{"n_layer": 12, "d_model": 192, "experts_per_token": 2, "normalize_top_k": true, "balance_loss": 0.00223, "vocab_size": 32000, "norm": "rmsnorm", "norm_eps": 1e-06, "tie_embeddings": false, "grad_clip": 2.0, "batch_tokens": 65536, "seq_len": 512, "train_tokens": 261000000, "steps": 3983}
Below are experts of layer 7 (counted from 0) of a mixture-of-experts language model. Rows are named router (the router's row for the expert) and show model dimensions 0-191. Each number is 128 + 24 x the weight over its row's rms, rounded and kept within 0 to 255. Numbers have three digits each.
After each expert's rows: "mostly gets" lists some tokens that are sent to it at least half of the time. This comes from a sample of Wikipedia text that the model never trained on.

# expert 1
router:139138137115109085107145116153141091107133105103132123110144091055145165147109163155102157121114122105113145134119111100153118144143149143177152094125107124128124104116130131150120168155102128147141164157153119146094068107151121116122188102113097156187152121120094087116089115152105107129127146126128184090110111151141103132108102082119138136112120120138084113159141104081112161127115135120155167118160142122117112099183142207162123113113150125138132146117106089154136100111131120112143092155129131092136121155107145129104162130113127147112131109147157126135125142104105119143
mostly gets: " ==", ").", "\".", " ===", ".\"", " 2020"

# expert 2
router:091161148136175129151124106123143116117125160143137123105141156163079109121093121098131103118109073171160096116143116143084137144119103134119123132117100123155144093165117122133141080176150130100148128152087095075157156141151102149144136154119109120141081117106150139133136122098131098149137146145155125136156160120116148145171133141161124132107125149132127166174151110108132099100149173105174111160126106159133118127153136088104141128133134072126134122094089160123156142121131137137087085146089129134102091112101113159173119110117132143177145132101109118120122134186149152146
mostly gets: " O", " Al", " San", " de", " K", " La"

# expert 4
router:138093143133099131105129113131131153124145134142125130104122163162160105112174144143098118140133140119128151147160103148132124104151151138166130118126118129178142139141096130151153141161091125146146117130133191101149161154125143155103094109131109131100132077103108111108143137214097144105140130116111138131131166101105149168175146146146081117141126209143166195102169150147100162131137107144126112178125106133142127116124114105093140103136090131141145115120168098122096126123139116139098155104149101081138120156148155135107106108115136117107126139101142125110144122145138145183
mostly gets: " well", " film", " album", " built", " song", " work"

# expert 6
router:150148077158132106109113140131105083166140171147144111118126124152098131175170135083137153112139090125118134099149183139132095118131126126102089127124137117062102103126136159130174121115111134155158099123131144099160123125120154138112137128122121149101145106109168132108114136156119190119095091084113111145109139140145078105201109144132099105148140116140118141137119134122140119107145108140059146116172161131098156128079112140125131138101117186159146121116125108132113146155087131108105101096135082168130126117160117150121129117087112155107123129131136129147154105143118123122
mostly gets: " new", " third", " water", " main", " large", " second"

# expert 3
router:115131168102103138159100132109138145130104116093099132137096128165112148104102121157122098155142129089096155094135150133144138126104128123130141134146150113116107150080094133157115100134108148119116155095169174149102109140096123102141089141141166128115151181136100162133153124054174125162147120142130138134128053137138135091133134107102142138138127106130136100135105154152116125104127089115149127087084134134137155091134149101141119158131151123129121112150102085110123137126142140099084103124137182126090115096119076118136124139165116137107081125167092130130123132168128070149
mostly gets: " March", " August", " July", " October", " No", " April"

# expert 5
router:138169131125203197129147158103123165143129142143129120122152100084144132164152114120122108105129188160150124119161098120144109157134143130096126123127123145095127150147165122121117116074191159100134128107117109133122149131116137113141125122121124125148137102130154134136131143111145118100146140118100114136137140139109136130117115114160153116144118119110178094093094145195152104146149171099177116158153119099174095149147137136102114109136117114135094122117130149141149138104130119120188158120128121125194166115107118103124164158164156091142138110129099173116125122081131147097
mostly gets: "The", " and", " &", " its", " the", " or"

# expert 7
router:108125153151104090131127138143103133109097122094111124180108148184136123113109145102147139129127109131146149116113121130140129105103089130125103137138155119168099146134151156079094135106172115131092118131134098180101146109122108145128148131169137111165113172116139108111130142113115147135118104155136078148138124109129130144081144137094139150108125088123104105124145095066141138172143126157061164150103145138102139151082135079151171157126138120095119180166183150113106104130118143137184147139126120117124123151128162096085117120105139107139124159121118104116096143144138164146
mostly gets: "\n", "===", " (", " ===", " re", "===="

# expert 0
router:150060081106130155123137119132142138138143060136140155138131112097149116099119099160156153138136162114104090209051136112102158125145138114122157149128130144130175143114134082114120150094090099128106119137116122123137112127140134108125121133114157111103121142194118141171130108163138105125121143146147141106113135121141147113101132150119133131122130135109118113091109130133124111123056118146137093069101113114113127149135099148153101119143128170107129113131110194131147137145142116169120202134138143154110151122141127134148110130146106131132145136131181123152138129106123101084
mostly gets: " was", " is", " were", " are", " had", " which"